Experts of a small language model.
Size: 13 layers, width 160, vocabulary 14733, 28.4M parameters.
Training: a variant of Muon for the experts, 287M tokens.
Below are experts of layer 8 (counted from 0) of a mixture-of-experts language model. Rows are named router (the router's row for the expert), down (a neuron's output weights, with its number) and show model dimensions 0-159. Each number is 128 + 24 x the weight over its row's rms, rounded and kept within 0 to 255. Numbers have three digits each.
After each expert's rows: "raises" lists some tokens whose logits its average output raises strongly, later layers aside. This comes from a sample of Wikipedia text that the model never trained on.

# expert 39
router:123129138125147171126171131125161137173134102122129117156148128107121131154137143147130152141052130131109144100143112084151142111085118120159190178105109137137141135118112097110109106110082101154148128139080148119142096126103131118138135116148103105116107097170130170099134136161107138098146157120169153154107138150116067101139111097141121122129130131123130112102134125151172141105133124148131107135109130147117126120117081166167150109138095162132127158205147094140135160114161124
down0:145125102122108108125126106120115185127144055100180122140103147082147086123126143180076106148166140168150141151178107132087127142112141116136146114123140112141132131156144128088127121140154137163125121140103109112125144108148158163142144110104116110130124142112125104112090139152167104151165097128109103080137133147115083121136117125108141144122133128103133146048177151169116129132115114097117092171118133136129137141120123155185111140147090147125096140133103128119120095116145147
raises: "é", "ice", "ia", "ous", "man", "one"

# expert 9
router:094139110150120106118093161139115141131125141129127131153103134108130155134124128116134105123126142122169120143136113112147146156132133125142116112146134092096110133162113148167114148076153120098165157127085150181149146098168107085132125110157124161144068121092132120118115129147130164144117110203130063072138147107115122130124179163159146130124104112114173109154118157152122150104154116146109125079138159106142125104158146144108140109106144136140122128115145187094138120104161087
down0:154072120131103134120098136136141075115113115143131209147202108175144132114146148141113125127132114115158152126088128062133126078125118075104148116128139126126166135142106169104123118094153111125132148164125142139113114122145123165099125087106136098130102144093118111119126136103135128100139148122117104142110131169100099139109145137109106134135141188126164121133117104114129149136123127127113162122121106089086139125156136170147112103098101176130101113179158123147116138117099140
raises: ".", " to", " and", "–", "==", " –"

# expert 126
router:117168111110152089146142159119117148133164094165130097130172125140161129097158100149122085175178110129124145106079114122162088160135135096118163158102133137137119110137112160112073089122147156126124064128130121138147115099156124140119152154127122123108133151164141103102107159148139126124138136105090133109122115089112169143137131103116132134135120118107127104097130126159129144119104146127107112104127130102135110108166110147095152131096202050142134147099115130124148152126152100
down0:165134100133095122150110108114115139109120113192140120132130116168144148109093097126151170102137147111104141140111084143140158111128133147107171143170148119067138123111093183129088139146109111134149124109116122141185121130102113146160129102165130147109110131122120145161132111107076135113083126137133114145116100115123114151131161135107144106126146145142147128091139174161083140090141145116141147129136078136134117157111103145172151117100079116106158137111165168119141185098133123
raises: " the", " T", " H"

# expert 26
router:069143130135105109136090165117107139131139137108165129152114153125137158141124124141129115141127122102150137143131157120145149142139150121144112098119125088093098133126126121145105148096151164114158190120114134186159145107155148099133142120143122133152101106102131106110147130135130120142110129225110067074144131105124129150126143175143158160121134151132149064181162149137135135078157107120094128120142157130119128121176164146127140099124150124135095151107128160116120112132136099
down0:122125192121069134110116117090126116142152140132128114105112081124107136148120113110093116156090164119118158126102135144121114130151108120170117101154147118153109123114085155195172130164118145084108131113136086140123125097150101145111100120135089097139175182157104102142145136124111116099084121139122127121122117066142088152126107111127157147124129122121139089092119118139106147115142156130153143139134138119147073089080111119131104083110137130145124154176118148136137124098135111
raises: " occurs", "Gls", "etime", " authors", " literature"

# expert 28
router:147131144164081128070167152112133147128091160125113081125120134162100135131124123144100130087127137122100127110101149097077170176139140126104127118126142170192149115102152116092079123096139115131111131134134174085143137122132123149159124097100116139116155124130165113168109163108145109117124132103156130129155103146148103090161105144154133128143109136079106132127139141101102107137155134122181117117093160121112139139122136154162097146112148139110110129138159156135071112085124105
down1:170105097140110131112204140103146131125131135141094076142120118111115097055146093133156121124123103108155100156130158098127117138181112176121131171134127087108138097143121156173175127159156141131145114130143104139107108106115132129147189119117161126129105119097120111161136141106124126118147103123121125127134163076149130111174114118115145090131153115145112116091134133093118119119139153077111090140137159155134132060154121111110125109142139132127145153092129115164142131112134124
raises: "ation", " and", " screen", "ater"

# expert 43
router:075144139138108108132082161109104136125140136115167127152127145118133168133117125140129124150124111110146131145140155108141143149138152127145116102119130088083098133120115125132106142105147163116149193123111131182161147113158156104130139110152127148162108096116141103125148142138124115149111116207100070058150123100118137142134151167137163148116121142123147076179165146135132126079145100118087123123145166127120125116179166150129150103114142111128101153100125157111120117128131091
down0:170160128115152131106158092132127099081092112139126136152140145139130116155118160118178147170141158143156174107146118126118112102101120163124158154131141102107085079111144086107131162110150127147129121112091107145163123092122126150116133176091104096112112127162128077140077080136109112147065118162112119099132139117162093131120120131156170136126102090114140132125137133105128127112134130059086135110115140123134120111093166102117124122099154111118122142115124139138156115108100110
raises: " (°", "ctor", "lor", " density", "Gls"

# expert 31
router:135154143100103105166150149114119163118161103107135083110108138107098105115140083175146092180119083133118110145127148140156150149107111113107140145127136095103127110116096156157118104096113137118147098146139160164094106132088144116096133135161114123145117080117106135105146131142154128116155146107097079139147088111098150129137170128137131140127142101094150159074175131128147141105122089107119098127140100098127127107143129135089147080086152093119156116079135140128144169149141112
down0:098134068146155123101181158137097154134127139132138092118123110166109112090139182143119156108151147119118143145076089112159173138130120131123141129108131156126142139155138188128079120099142136120157096111117156118130130123104110140106137113098112167136136147130154123135127147128164113112164137144121142141148158135146176136164140103123127146125128119107144114159127101115114147091181120133140138117171101102157173164147059172170160138136117166122111120149173154113136144106112114
raises: " (", " minor", " and"

# expert 65
router:153154117124096132137098143132088127087157129129153119158113131176132146132091083160190107142122126088139148150111134103127102166140116131182114128117088104072104162180141161125114156126131113122130123132161105135121092166149157165120135167141136125113080076092138135123123138089121144157131131145107068144138119103161136160141113104140146104111102121142103121097107155124084127111119151126127147149103147133122103132124142142139106123170118168119170149109091103094127150151133152
down0:123163102166124114142097153118119132114082145140200152101149106128080150147080127114131150088123132083168130134173141094131148131149162135168101109119101150138153140101145150158104165140171110121106126127154080137131112155129135120152125164111129118126151117139112127145142105133092115159125124072141121139131108129128113141125087140141156119114104129159167118118099141159145128140122143137108123056117150133068132146084117101145114134158073145147120134134134138139147139138138191
raises: " (", " in", " from", ",", " of", " as"

# expert 70
router:106149133160137149166110103134115141158129119128107146125129088095134128160110118114135137122124133151124101095149159098117132081147104136129117111136117152133142175135137095150174151132096161123098111093098140111120076137113106160166127104129106141129178179094097126133122082127186162140136123101118161177156141171183135137155132143101128119077099117138152131116096186128085110140167150092096098142116161133122111135105111112133159081139111127103139124109126115125150132139152125
down0:107089143131113143140117123104091087089132145120127123126136140163133140132140125156116084137124146128163088070124074131141094104127154109137156146093141149128088117101127135110131098101121115135121075101176117152120106119122131142094131116145137178140136130155139109134129134129126113077114117123098164072121106109116105117153143133183102180097096153175132121140153105114090118125079105125157124120177146135134159135141108099156130130140178166108161104133117102128132123153111178
raises: " as", " with", ".", ",", " and", " in"

# expert 12
router:136118178089154161114133108089130141101138133162154102122128115134111080148100095085139116103110109095132145126140106111102136137126155139149120136157168126117149163142132124122129131172132186175077124136121092106123128113155152167155126141110151136141100173137144116181091096172144129120192124128083193145118168107119149117136135095151130161120115154146118093130118098108132129152107138101136135117132106155131123110140161159131103109157132116105069126127160140137155151142108127
down0:106143102106129104115123118149145116111120124138097166095153127100115130106135164158104127097086124142148107126132111143109141133126105141106098116137098115115139156121118108112165145150111125102106174125133125141143142120159151127116091141116102165148160109079116131107102106110208157089109130169130111149109074147176089119135116151117141150109127164153173119130112188127160108125132129095133107109169104144155139183136137103149146155143149152118096107114155068114131129177150123
raises: "v", "ver", "i", "p", " family", "vers"

# expert 47
router:097140125136102114141087170112110145124138137106164137157113153121141155149119119136124108146127117100150134153137150123140147141156137126152090098141130100104098130137116131147120146103159161124151172120106135194155140113145149088136137111142131145139111117085115104101143124134126123141120138215115063034147135110120123131127135180134158152118123153112155082168156139141137140079153118124085135105146159127127117119184180144133140118120155122135122144104115157104123118137144113
down0:104115101125114125114139123131136165161130113139138097127134067112115105135154101099147150074161104089114149069147140121096161131083116100109116119137090095134067118128128131118117165135148112168149134119146150128108144131105127128148125079135139148148128094095128118109119131154131110146102135148086130128124122138127142147116091099161154114157145112136151133126139109117122164155140117139096149112129073120120105151091148159165103116134148139125145111118228113111066159146108140
raises: "oration", "ocene", "ients", "athlon", "oring", "otyp"

# expert 11
router:117106098115135089142134161111109083110143100088133105109148151144105109100186115134133156161121123162091159167120149142132127150107122057174143113143149092154121154101117080150164134120155123121090139117077146129100112123124086111146132136135128135108148176110164106123129123141099123093120164120135106144126176126149097126091111095147106132143141137125131104118146160096158093127152149104109100107147133118165148150155123159150121108127137125165140151133084132169151133073116113
down0:103131135128140159138086130163152154158126135120103161117137117123069117083109126122143133099121143180124091070162125113120142161159129172122143133133140157112140146121141137127079156128161125146157153120110137130155107149159119091147133109110170101177133141167193109079118117113139106120129148137128116103100135148109165071105092095157134140107161133094093109160152161115114101140145146135142113084134140151159168122126117150129137157135147123112118145143130128159093095100099142
raises: ",", " and", "-", "'s", " \""

# expert 10
router:090148155137111104118086157097118131120125141107168114141101140124142167126110091157139125124102120095141133147136178115150169119173148104132106106111119097092093120141115132145129122118114157121139192119119104167132150109156150103121129097145134144130089109107128119126124117122109143158121136172129067042164125111148150163128127166137159179103132136099153106175150133136128148091126104129088105133099171115128121110173159168125161138132122120119115149087101137133131115140146111
down0:137138162097150117145114106162105139147158126100120128172144163127135112112166162150156132138105116131143120154117139150172113151158152109138092124131117127164117126141143127144117170161162136105124135129144153159137149155128116140152170139092100145137162144138100083156122154119120137150058115092131114134154152162127125177098112096133090165167062162121117120156121161123151134141128170109134138102124086120132113157091163089114113141107141151145164138112130154162163139153178138
raises: " on", " to", " through", " via", " and", " with"

# expert 36
router:098138131145102114136084150110131145121135126098153115162139154139145149143130113156126106134116122101146118160145145124128130128167133118146088115140148088095135138134117125131127137103140162107150182114112132178169161127130130097136132112162121112145102104092135110120133142141130137168104153201100082036156123113136150140145132186148166151110126131105153062173153144149123139080138131125098123114154169126144128140166172129115156105105162131122123148097119140124127126145144108
down0:141148107119124094132116169138144159123124112170134123124165136131117151142134144115156140109145140131139142136106113147120122093155072127120126146106188163143124120124130102084120129144115132118107163142139151128189149159119112141074147093115177121120142116129143140165115112139093097104188114125193135127156105107128146159118164135140138136153163117100034116128136120122132127116084087151094130129113117112117139158090084132152162112106126161149133080139125125108130101130120105
raises: " of", " in", ",", " from", " with", " on"

# expert 56
router:080133125146101120130097143115124133133141127103140150153126155128165159151130125128125107131143126112158132115135140137152133139125129130132109112106149095088094122137137142145106136132138201111135194121112123196142133099148155104133129121150106128153105107112133113127144128128144138139096140191108080006156134088121144178126126178128169149129128140106146071144135145148129137121135126123080120124136160120126110107158148137124130074119162122139121138115103158124117128142142135
down0:130102118184102113118091112111111103110112105104157116140090130128107117162125117172125150162142083118124153096150142156161113111137120141120116129098147151137099091113118122131136121098146140138116100105195130099162104117121149113098167162133055128072129146102131083146118188125087160146115145133117122069105114161134107124112164137145130117130103100133169123110105152114142137094164132158163121121118138105135165120116124112123128120095138089139155132118122136126170102119093159
raises: " first", " latter", " whole"

# expert 118
router:143100113046099081145126103168131158161099129138062179134123141112142121118147102137082109112158126114116116114169084122142118102118145108111168148114099123100132150082112163111133139128132119132096122129130109104128104127109125167149126112119122145182122126148122148121121168174138140120145130097094161146113152154135154102089130176136108132112147059102106106152133094100123113166130124105156138132121127125165080130158108136172139098121119135105139108108132119128135117108148117
down0:121154159182143150118109166103095147106122113110180138127132132128139121108129122100126111147095111143110180111108130164159105160105144161147133134140144114113147142109150098144094142099122109141136137098134145115114109170132152137088102095135128110120128175177178108150129104111146174091128120112108098143109132112102164160155136108111146118103103175152130129136135148128132137126141146130122109152127092140076109143076119139085126142190132179127139130156147184159148111134093165
raises: "ings", "ages", "ack", "end", "ays", "age"

# expert 81
router:124140112118106132140119111146110155121123161181104137148138139136140129126151086154141156127113146167077090148156172115142135102117106129130120146121118089153133141128171094120133166174136106120136092173111148114124117112104122135149142154144117150130103103144120164158152158140108109133141147123128172155142095139180126084108127081161097160139172165126081128121147165130120120181099139150125120105113146115157112164087117078130113117139128133105091115090100093147163125167162142
down0:099136119136169113129132121117126184119148152111139065125105121141122102142169134169109110129145147128124114138139148161111165128105097124104156100117105152143113157108094169139107094098167130143152129154139113141155089111099147138110151117112096161088120161135128176141116141130122090140134139135134132149109094152126171087061129154119160120147118163172094083128137120126170115153192107153120104089131138130149144109108174129162102125119117111141139172149124113117131126169109127
raises: " at", " and", ",", " in", ":", "hip"

# expert 59
router:102115137141151142081117136102151121136105104141129111097123125127122089118116139134127190088130144114136133094158104091096105117140136165140151137158134116157121116159102148158153124147118112104082087126130127129138097138156098154144136135102171126108092140131135107100166119107104117142127145121174168173080112108139120114103143134150091124172111175174118159085148134108130160140104151153137142120140093108144126100123076131098123147133124132081076107125110134172159125131154181
down0:144109093120164129123114162081135110098116181105097115112121139121152137115132153111104130118113112154142131170166118129099115116130120118133139136163158112140137189095121135135117084128113121127132155121105179125112092102111112135144137142128109125148109138114127116127137096092154165110133131144125141177086162123079102080149143156114156125060079086148100099110108148120110183156168078095114123113126122113139132120119088153131116122113126118083104106147098127154119106083138107
raises: "-", "ac", "able", ".", "ability", "cl"